config = dict(
    n_experts=80,
    router_score='softmax',
    init_std_o=0.0522,
    optimizer='adamw',
    lr_mult_up=1.25,
    beta1=0.9,
    schedule='wsd',
    decay_fraction=0.624,
    dataset='wikipedia_en',
)
Below are experts of layer 3 (counted from 0) of a mixture-of-experts language model. Rows are named router (the router's row for the expert), gate (a neuron's input weights, with its number), up (a neuron's input weights, with its number), down (a neuron's output weights, with its number) and show model dimensions 0-159. Each number is 500 + 40 x the weight over its row's rms, rounded and kept within 0 to 999. Numbers have three digits each.
After each expert's rows: a language model's description of what the expert responds to; "comes before" lists some tokens at least twice as common just after its tokens as in all text. This comes from a sample of Wikipedia text that the model never trained on. Tokens count by the router's weight.

# expert 32
router:474529469504510458487469518544538448467457528430518448477474491480414525511401519532533549530513502454410531507528480474515578523464440471452521438531514515504407480459479537546523560561373481498505522538581463447484524526498521463480498541498601509495459409472470497493480476567497499536544503539460505505512533467525481534524572516460543483531546442565521452541576493566443478554514494517474570492476478506522442484488520497489482449458456475483537496530552418545466497527538506
gate0:493461536461546505512528495503474498498459495448498491520489501471527496518411500567548472534587466443528479458478491485500471503472520497525516499553483488513419504549451511521503521463436464560494536405486502494509519538522507496634503473554523521479531389515512471532580516519486564463517434526519534534543496475403531506581512521445549485436569485508492511522494504434457467583490456481438455436544550556524518472469490471431495515553452526475559516546566501526515506580553541
up0:541489542461570496480467446433478492422531477439496543446491477478505527468487498511544503520509424486490485448530416398471433475484586440477559468549532490493456483466500488447464518549549541496513504453394483503511472505540471438499525484540500527467496455472493513493511568485481486487492408440487530440490515467519480456451498461483541518498492498484439469485587517558508472514579531473465515406539589535512517535483475428513454517502448431505606484460517469520549555535512516
down0:485533543491462524482508503466504536555497434506537485553505581549526545470511482509469418510491529465515455466428523458585465534477589513542529502502543438501463454468500539441512430507515482483518546506404444578473475545462428437556530494441540479421479531545514456530482498459467516519541567553457492535437459433512469453546467504460562517555479518485549535479461540498528540544565540512505499498523524552539500486456508605471488476491455529513436543488429565503473464549482498
Description: Two-digit numbers and digits in scores, times, coordinates and money amounts (+15, US$26 billion, 36°), plus empty table cells.
comes before: ".", " | ", " |", ",", "′", "°"

# expert 21
router:480551496554476467483457477537509464484429526474540494458490470491448531515493566478544573500536514452459521537503510482502545574424459442430488490532542492561466476486491553587511543552418480513457547519546427451478488516543537477521456545451490505501497443428453478457463486629499510476488506529514556463560496477532471534539573498441606515591508453522523482527535503525459475517457483537500537467525499449557499512516483474430570476496421455450509482548516453525493480546512478
gate0:475572480502519538564563539477491521464436496532569518486493491490465491559504531506508568507572575485545568498499485559480569593465510503462509522654497539572527469544516490475489501473475504494482565521533478547474503527525517575482526514491485517504430515499465482441478531531496462500500469522460554449601477475549471506505500529486524505494521550573465548586505577480468581500497478487519512533518466428481484535584570476447544506435470487424515504536469489531457497526479440
up0:504497496551535533532530523466462476429448508548540495464508559451456481550477497496479545551567501511529527487469516522503551582482561469506513515559534472571506460549503498454523513527484516485538535507572471468480515546479532526436399471413470461501498440507451527441451507585523527462424523547488530445565436496500460454563501456469492540552481524575445559529492556455522574483521513548467549525563526485480494548502502482393571548462476424470451496482496514523504446522469469
down0:499552459457539478528526476582555540466551462543503539497507506482533459517494522499466553556527498502459457537541471474510452510513465481516533462503514512515529495474539448452544550536528494473560507459438533576502480495502540496493535504476549529485511512514498530527471440558540532491547469524491556466491526521524502479516402544452348501424550520432385489471512427506536462516504481441546549522537496482471488592517521485481424542489513638435487472496542441486453531491518526
Description: Digit pieces inside long numbers, years, table figures, reference IDs and ISBNs, such as 1-8-38, 12-97-462, 2011–2-017.
comes before: " | ", "–", " |", ")", "; ", "."

# expert 54
router:424493459566461479486466482561536455483458579454512505474470428497457525526467512509539531440516480461450549529526557488550541504500470481479500454514587569598459464451450531553488521512392455530482544549575471505457525495525508512515474562433494571492462453459447497506517527563512530480467497561455551487532489375495430493496550507517518499537527492539543470553602507531460510573462453507509562484517483486542464478470482451474506475438450501451526495519517499488476471501541476
gate0:499522435454529494508455535531520543470504448448482496472490465505503523459501466604507519606492514386525465616547520520550539586449442520475547487543424488478495450534511506517547471496478469510493510509558473486571416496438469541532552508555484452432449471491454498464470493539516419525508501469456531515512538496446533513523532497473537508477496523490485537554473534510498508481519490543446555508376487471419530474491406490565523442463486493487490536518420483530512518482480507
up0:548519503519506440489518513458516440560467538491512477536449554490498529499504490487516561480529490499496522468548436442499459489467458476535478501469526472537515416505525511437530411522484531510505514462525488532531570504548488470465580525580502506530546496512481473466444548421558444522495477499492523396540526490566478490481511502473491519535446489536642470417411504543503478444549521487590478454530562537512494565563578490503471504552451447521537472504468525576480461531533459
down0:539558576515510431499540560523515501476450509479536479453483495505589526541473527441538503442408473500555515457467407416544479412461435467453469510461458482520434474571460531459458475482506470454389492488455485521484492453504464537449547510521549536594453478461490462485485497564486483525551510484479480534505440503465505502486525489454559542520538504516509464553466464539518566437510542424455463509494490501505568497479452485575472501537484470526444507479445467457464515537463548
Description: Double line breaks after sentences or infobox entries, starting new sections or headings, and parentheses after names, such as "Personal details".
comes before: "The", "==", "===", "\n", "1", "In"

# expert 40
router:495540479535505452506497478560516486495435542489544476470542488497464524505463518538564543504538478449436516551499455520513565546465463443423518493555599518538467441429484541600528521539433474538494534526544439499465498490547503446515428584499503521501496483436428502494471501539520474515486500545449507409571530437503477514519563535451548466533548452517510488559559547545391507546464469549488539502492517484545486497496497455495505451467457485463561461541527432543442523522534484
gate1:479481439463506508481579484463504485477496452469481580527501542411497528503459514405512508493474470473490534509480514534445487504500530456472439453590510515480498561526469528550471469454496449510510459491542492530534408481516458568560498523430463522468451457521442449530468514522435528487616514463438492433565540387478527508487527424463521501477425518475452479478492506460524461485508447523463506505461512554506541482581535549470488565428452516532481519464447422523517530507515504
up1:500433470457536520469560498512456429486532508496482466497529483431495496441443501445489513527478479537547494443551549491510487498472549448486544510518445616457514567497511501462428453529462504435522512564474465541481453498476515488543534520480491497527453523489440442513511463468443464567493423460510440475553425487454508540524499433512500536475515504504487432537510455492484464576540489453422530490490586485452482601556566511517488534433475490455468515523540395539517461467501561
down1:503456471504549524500479504457499492479439501496467568509541535483520522473432514447464505467493519502387454531512496485477523496469539482461513486534517474482575526481480449541410496530510446475502547532586472609474461543473484502471502525501487499519495418451542494506458449520456532498601523489605485481576533573494527488526454469583479521499555485619530492488539450497466458493545511468524493499481496505514496451486566533511450513499449439572500391486531511463449551581504502
Description: Words or punctuation ending in a space just before a number or date, such as around, up to, in, - Elevation:, Route.
comes before: "1", "2", "3", "4", "5", "6"

# expert 53
router:498530510529528432469436453569523459500443541442523474456445473481448518451483568495583555514510478484461527522523485461541561550421489469458486503586519524511457444470487569542492507508387503483508516533521458515473514485555508467487484559489515496501456469451456471486512517529473506502527481508478528465494477446552498549513566577455588472553558486514504500540554506570395486555492498534546525497520493445562485506487504483504514420432392504458549498561519474556482515575485482
gate0:539498517452495520478437500514483507522527548365474489481469544484511472550434539539504557520510505461475511509431496521469495479467519473517451486513518552489443525432500517489521536520480523459515462509528497474542534516517477446460474510502612453476467478493496526477483445556527413478529488519498495533455519468533503561536533575445530485577520466453446462514544472551514407543529535516535486427549532650513488507581515512496483576495504556474495469512606495493421523548455479
up0:514551478511515480563520529490409507510545494458473559530449509485523411430495425550509513514506502480500477497501465421468523435500567522545492442560489522516472523521569530538544518523505506486509470451477502516586579506476492482480490497519551497584465468509478525479441478539564536481519589460454483451453542467488459592467507524515509497552494481495492466499505374506559436511457515563513466477588537552514489534553595493517531498416519515526569505518531591511460503493500500
down0:544471502418579535489495575490512544483471483514400548510500460514523493506498554512485540471554449535574527548486505509531478446543572479482485563502489553443550478521522485484577519514516525443523523502536508554428471492498478481502529553567549536526474523471493512487450470478463450507521546480494527485556551557512486534452381499482508538531437540477521504473503475481547414433471536516482492457533542550513491526481488525525415463533484504532494469521540466479336476501561576
Description: Zeros and pipes in score and statistics tables, plus short pieces after a lone letter, like t-ip, p-ip-eline, t-ie-breaker.
comes before: "0", " | ", ".", "–", "; ", "1"

# expert 17
router:458492461471505457517480504546464423498500534463528516506499483498439554441466556532556497539504496445459524479492519464505516573471517455478477477497532495506512483443494529502543531534377517527465538544538403474460528502528559484486472518416553535529508429457435475522513476555508519475478498481495574490527554442485502565552582494456570497543566453539505485537565511597405476575447468546510532474536490490494518503533464493511527466506422485383489508554548474518477461524536495
gate2:483447472527455464527493538514428490499495550590532518563549485489440530536420583515527523526497502508419458521441474509548552515572533485474530455547545505544451512520449537538466467479492464528482476427560532449448514442568562454484475524470546609525506499495444497475443479507519499530568547497518589456497531449526510531545549524467516519523534446414547479576572488518486529548450451501512473486538533542546441452561442488464520461465470520452508501463482496494481516497538472
up2:551494551463503442550493472473471499498481493485465486520537553554479494504495515413533458550497461527497498500465497546487506503580468464502495504483483520546499522526549512517523498512450513452487521427484576490475503506647457513484460522474499461557533451611536509437435513502526511445478484491545556502521532511468521498520505499462507492429576465549439436524528559557481469465528503667507511501504470520477522563551408529436496498478564502560479506502470517489458523544467420
down2:503458559486470467547538521458510501543499473521445560466481503475494529491420455553434471478519505483521551500459443485446538527502569449497497437524453429534537487528479533525458450566473507491479543492520510488540450438499460491496521525483470524464523509517539532506501480537468575467527526483587506440466448533456390480582463448529533483394496529518521486477406484453502447474492499570548559504450548487448421445447476455467566525576525507533511519502499432562535484527447515
Description: Digits in sports statistics tables between pipes, plus opening pieces of long words like v(amorolone), cont(rat), pre, inter.
comes before: " | ", " |", "–", ".", "% | ", "; "

# expert 33
router:481472461554511482471436518524511453466461537455516470458551502439422514503480542538557539505521479438455491520526470492523544503477457443475490481547559532534470454447497528560507534517400520547461552514526444459489507476498514451482405558461496525518469432514452429507519500634519516487472470484448574469484501453459485545526587538446590478548533428528517476520590491532461502516452443555475565486504492499532506480491444488516530458483449408473521488525491499522487460548533473
gate0:442535465469508483515597514490441499523480551458550423464494478478498504536444526467554527470492433484519524490436472509514506465500504435444598535487493432567446462542461550532474537575487462569488503426518535570498535536553517520482559530452506573573556487473475512510488588504412449501456460503506540527471571480527463545488544537478517454494547508557558522526493547526460505537472443420454533508541490512520411497530521477536503441451501488477532542544477477535469561504513477
up0:455520490455509489473612463456426480515554524490530543521480511398543474507501472477512483434486431557541469446505553584471473500551492438509500509469561434534489475533474465480507515513510488570452471540526494620575516483540483521470470527490517522545488499477511511537551520488467397503395482518450508509497594486483499496550452495556524520456533466536497612488505554484535509556516478494414497516555480521472520528536516493583457546472495464514477552443507510496503469550458524
down0:546512436469471548531508498487622496496482496482537469454417476461551541487567471493518495529508518489559500568518543487494468518509520384521452509579498514557498492487519514577487463427502505453520459504500487577525496508456539522517505583436525529514482453452480539474483505499526440541571481557465532513474494494472506510410501485450513518553519504472504443463503503626490509520463457502542530532514493496499510503511501565583444500540476489452519466533480444473453580422552397
Description: Country names and national terms in table rows and infobox fields, such as Italy (FIMI), Country: India, China; also 000 pieces of ID numbers.
comes before: " |", " | ", "\n", "–", ")", " |  |"

# expert 55
router:435553461532506467483492467617516465488456508483507531491487506497454581495439539506595510501499477446395517503515502452521545521497480491437488437477511499514510493430463547526514558564463463542472580539605405457429493504502532456489476550501553548503507455454456504514499486600517486474519544503471529499499486450543496558502576503474562457522556449493555427489538490567459487551443487490535542512493468491499431465545504513486519463509426513454511521529508438552477496526539515
gate0:511485461478523506498545491489520493516568574507582476466514454498526569393501523471544548525467489456603592490443554508531527480452536496537496560498503530493521507529458485499478468482525519485463552490491468541468452440532470502530571518475428520498458529454459525533542553451498479524498447478512504436464480446502503557528529497531561483566534489464541474510499437558433540572516517530424529511477525480515582470594459503536554476478484431462516502555562427595503492463530469
up0:542450548487454501551534388449533464500519493501510567526583481462558566449467507525483552449501498501433502472561536518540470540532509452517528486481498534505588536421512488484517469540524564545445322539557525540461473446516487582504475536534493479563500519487477511544523532522467516509469479506444497467552528447470507493442503491558523470538496492431464456483498492520503525563575547541585522556473492509501484507546461524446546517513463488489517510495508457448467465462506540
down0:544537462531481517464522440518500482530522506467494467516514578533580553527459511515472463518385512425562559533518551492534435554571467496518502525465446544492517504509520477537583483464592553572577492535471518456512515512443539536532520498490465486543500445499563531540556509535483597488498443438503485517480512467451503526452501525446536506516501467498516483561438549545542495498495535493429481496590547533507486473523452467473488539544560451472459476442466538579555495519431532
Description: Day numbers and other numerals in dates and tables, such as "Died: 21", and quantity words such as various, several, all, many, half.
comes before: ".", "–", " | ", "th", "; ", ","

# expert 9
router:472531434571487501502458412542510465491478524439515488501513500457468556487473503519533561493518491433455546480470470488554562534479495476433492454585551494521455456462455543550497548568487452590485533458528445429457491491552540498487446545458472521518513410475411500524548465561544469467499533550409503478544489451487458534531577498466572489520510483530522470522527531517452462545424466575475543516519516413498495481509485471517527446477457430452492519536505432519503500551492484
gate6:446534431526506540537517504580459546462536530441516530528546433469444509468494521540547539505487539447443492518485522506505555528433497395466447466526536482486360429506491540492488511524482478525473542488509472486427526532463524474569503541498486535532463492506432446504457474560480547530558558528444489555547528438551451558505563533459526505520535463498527472520510531516470461532494459507491582543507480490529406507438492499438544494454471469505502540538514411520433530553499517
up6:447528417546533544518570468547444539447538484444481521558524479485498492488537484513481498498466581441480498470488456489455514522439507453491474475525473437428384456538521528428485527525511474522516506464497484455464511515406500528571545475491495506546487515511494462567437459544518574515552604575453470573541499499551478538569501476451487540501494501507490498459482522479514439503517512510451521557507512494478454521439513551458561518457486463545450584547484416515508532494464571
down6:557471510483493496472467530575507552498443540481516538440529458499558451508493465400545563403498501497520457461476504518491547474480541468444457458530535498465461449460493524516482449502455524534439583534550424496512520493510521563444478593491514547469438437477484399498562438474524508493526521520450484493487457450459497498413568506515507554571548407406469487496519483508463500504490478485495498439435474492514518462479535508466483478436508455453547503527432504488490551532546474
Description: Common nouns for places, directions and relatives after the or his, such as city, town, north, father, friend; also final digits of years like 2018.
comes before: ".", ",", " of", " of the", ", the", " and"

# expert 36
router:491518503573462476473478520523479512492388530439580494452508445488429515505522604509577528460504524491496508578498559494537603566496493479472514501534566538529495465496482516544513491519412439507488456505555450510496506543558554496464489554465478549465479503466474451513484507518456494500489534506453536508524539470531484498468559554422626466533546465531535478529516533538403468562488469510505528522490463455510508522486487437457539455421457442448511524548511431495501525550525495
gate1:508511495482492476520438513545480477501392550536529515478468517560447483523490572484508525528518493450490495494510509553508595562474458497501533512571503511523437465475500524602523524512455492521504490508547520455478470544496432533505471520515460550510431444491432493454534561542477500417484512507476558539443479473494500494493565535461630456521591515516513469511552539541455580447476507513515518511512497524545501400566449447551551481415518499487536471513568478496438442518497464
up1:500521519553475476578470487500466530470449478473453510497490516513478463573480578513516489545509557495504473404510492570458509455541458559535526526472454468448447545517466520559493498508508456512545455434547474501500416492456460490528507518480460509503478464528472492515552572514473453430511511469450492537409562527518553513503510515394565503468499523490489465482481570541446498478549494481477521528517475493513473395553457345486459459410506485491511412490528487459470475534489522
down1:591535499534443566494521496558479523485501428483511467496493474440422495528430489531516485552557471550442473468485544458485458456503426482493461393510478587481480474455438473506451449499427495441470442480502471479471555457473484410457535433439575542531501543484429492530464449558577526511490478486553527478562531486526484447558497592534492455437502454527482543466529497497522493562475469558546575472493464501535491492501492493488501519511528490550472532456551473482497448494478495
Description: Periods, dashes, commas, colons and apostrophes between digits in measurements, dates and ranges (18-50mm, 6'4, 7.9), plus foreign word pieces.
comes before: "0", "2", "1", "3", "6", "4"

# expert 37
router:437548437531482480472475440554560474475452523478533521462504509450429553477453515514525582492525479439493510525531464505500549527419505467443515459553555519539452452473466548587473534499490432543499511518560459436492457508519517459499441520484511500521509408442450520502522532605535512490484525545467505437500511463490468526545568513454563523557513480586491446507536515535471506524470480574470552486536515454492514504516455432470533485500382416483505481535567469546506496530534475
gate6:482466450564561525471518523494471481483490535487475480482521453474425550483408550437562544463484481421472484603542544462466551481495486466521550461494572471557482523483453485503442513551469522473488519558530496548539478493484511513565526530463489449420420499461506460497498537494503441515565565552462488491475597439450513464499534542522540456507527443615489513563510568560463522474472478449505554531482486516537517529469521442478485514472507535459540533491438520558501445511517437
up6:533497476453531488542473529475533430364511485523502488460477486550482493470462453471537557523483453533556510431552476446529440517479558482546473457469526489536459496497412463517514506562492519577458569535502478511435554500464500551377515467505483509534498445494518482546550497528473625413482465468503521527510552522489492518461479541459505538568456468545518500465522467480537469519475470539542465514481523581517474472496518561458479505462490510487467476403515540522549456546423486
down6:509557510470516535487498397522490508512521530523481594540412578512466513441526449489528460518470506493476531534428571492429554476508551502487519480476515535442490483498462527466502537539595499542524564434431470535469475441499500566543483445490524493511505563532470460518572517525441434520492516525443469500462538496468459492460454474476497498558495491486462536591537566443526569480432488487521542449531490451481500501452528472454556471441529545487526594470513522467543520569471443
Description: Common nouns and nationality adjectives right after "the" or "of", such as household, church, school, party, German, Czech, Greek, often in census text.
comes before: ".", ",", "'s", " and", "s", " was"

# expert 56
router:462530446536486449462466485549494508432439584458542457460529440437408556468473533517549558458534538428457542510497497471509547525477458425445475477520561510548447436478463541566525543567409509531440512516563443425498521523550538486501535580461522523543515480467428508445523506527517498490521499535486546521503547393525469496521555515468546482567524451547510483550548532551477497533448450542512554472497479481531453517516466514474516464506486464453535491507516450526479505496538466
gate0:515516478506464542431510513571515528438463531545508537510518466533543541451502455528531528443563478465502505461527489505442564497449473489473551558513581515506488517528463533459472520462571460551447551470532573472446505459505494451528502476487543521504448487384485544514486473510521583514516528561485475467491495499556466528511509526480515454497561605525509516467511522514460583540529530523446445493618535480492434463426484444453462467453461509448520487537560528583469495497529573
up0:484491490437474512510567485581510523443426584480515490426449390467502525444487452481503521462564562551519527495467527509535573497500496517496505589465542438469502446542460497456524539533556495491521517418523523451493443424510552472515558502537483471520576522446448575489544467465541544550556496521564462488481494511521470464539482533516505542470472545522519528463488522507505529491554491549513482461571499449454400565497504454445505510512513492507523495485572464559518457466506580
down0:498556490418505577499520474478513542491542518539522482447546533569471447460493477492466560530554517448510526503509446519535518486511469509434512515499493494439497462505534417476384469445490479419524532454506602577501507464532556455494489452491447474474508497407532507513467473505542470447475484528473476498447475536523529524537507559470546502459608485461563517443533498496494497533473526467421489535547491465493490519462470468438451545485512410478482496518479473542410550467498598
Description: Newlines ending an infobox or list item before the next "- Field:" entry, such as Binomial name, Born, Location.
comes before: "| ", "-", "|", "- ", "  -", "- M"

# expert 0
router:447510469533488446453498522526534457464451558476572474491527438482462552533436525510546530455505479449431517506496497474512564503536468508459501444524560544564493473462482549560495510549417493481454536553569470515442517513511511486466446577438540597529465420495463460473518472540519533465480491486422521499513536406496509495463564517478511455522518484513531433537572568569437511532493445524520617484518478481542506478545501509498506484491417492435529472510488455550467514555526481
gate2:463488523472416479455501540508471461542555491450518464446537506510491538488506466486526482501480469507476441444483488493543501472531487511497473483540487558481506486541490549549569493569436407600441567522464481526465484421428448462486460503528507538613505446505485502533514473501561556522517508515562514494537561504454449546494535491485520420472556504468478508506567474540457465513453379525507529529517483493568416553449530536419523544461466461533435487495562488519470530533517510
up2:575481528494615557488528469514560462488425495462465516501478500417471451512449538492497555478483558516462472604455506597503542496492499543476561578498514479546505517521441501509487520508496515469481490527531545461503464447510464481502501495392449506491516456379522523478500456499459515454496550506574526538492440540595494490576516529518522539533488538484441517513442454400512489472566518425492513472587463492556466469483520473505509486543485485482499511486482557481575509508490508
down2:474545544479517455439458498477490530494417485518489540548486506517439512482561524547495514549458510524524437545494523448498456553472477476508445614452456489504454525537570503475527558583460461503521557483531521464460470536526502470453516482442465512486588518495483519454498480537577455476483499574550468461450540563487502468487550536525525534435445523513471523501498508454435483514503506517433494476352403459496472474453599489469453487465484527498491453563539496544499484491454504
Description: Title-line equals signs and the line break after them, plus opening parentheses after names, such as (born, (from, and table pipes.
comes before: "\n\n", "\n", "1", "=", "2", "American"

# expert 45
router:480497447562479430494430470500516440493410523498502431447550516488466529465408593448567523486500501474474512526537497494557506522483465480428517474544547508588431432478466575544521549539466491534431529541556452421455473480502511492489464532473520498541515399459451540480511514600496481507483510514469512477510553490510482530544569505513579492524508447483512470555534512563462487500505488542511540459524535485494456526465457481486515466485432428429509512545506473592505477534524476
gate2:466531500556448525528526471496529538537517498465518462470492446481492526521463506578543500497522527456441556491562455417537559530502489483427503488518542505596503405433493450540510547496457461571450480467550459488447504478563581539552458551526521563518476467550467502531512504540513486586440525487427545468502477460510467537488553515489536500487552405547498536529510507496433495524477463504534500493506415539489498452530519507465528395462492471420516563501555489501455482432547503
up2:540443511525497528462443476533368453496550509581502466539422504522477479611536504532504533494420476517489454480546467468492473505512462588537451487467468490456469474494594539522491473546465479531530481591438512536467566547454460465527486450475515497495475518498472490620491466560484502445549452519465505503546550486554531490483498485508469539483459597590549524539490521572534450518492494555546538468510503473507514448508496494481522541435458528547509458481532479456473519476496491
down2:511485501523464565504555503536453458472518533553507522485545457530476480460483498563492452473578459399430531524529544519475564570474523516489512583435503519482535486482453464497496472497499520484421535465489494493463471595444525467488522506566533471473505564549567441495518559500545499487494458498401418549489490487462548431475537405475508489551476484443430415502479511501499464495559502422543561487532534549498442525498534530467464471513518490441491563508537469445562480465498486
Description: Noun-forming suffixes and domain nouns such as -ness, -ency, -ions, law, health, care; also last digits of years like 2019 and percent signs.
comes before: ".", ")", "–", ",", " and", "),"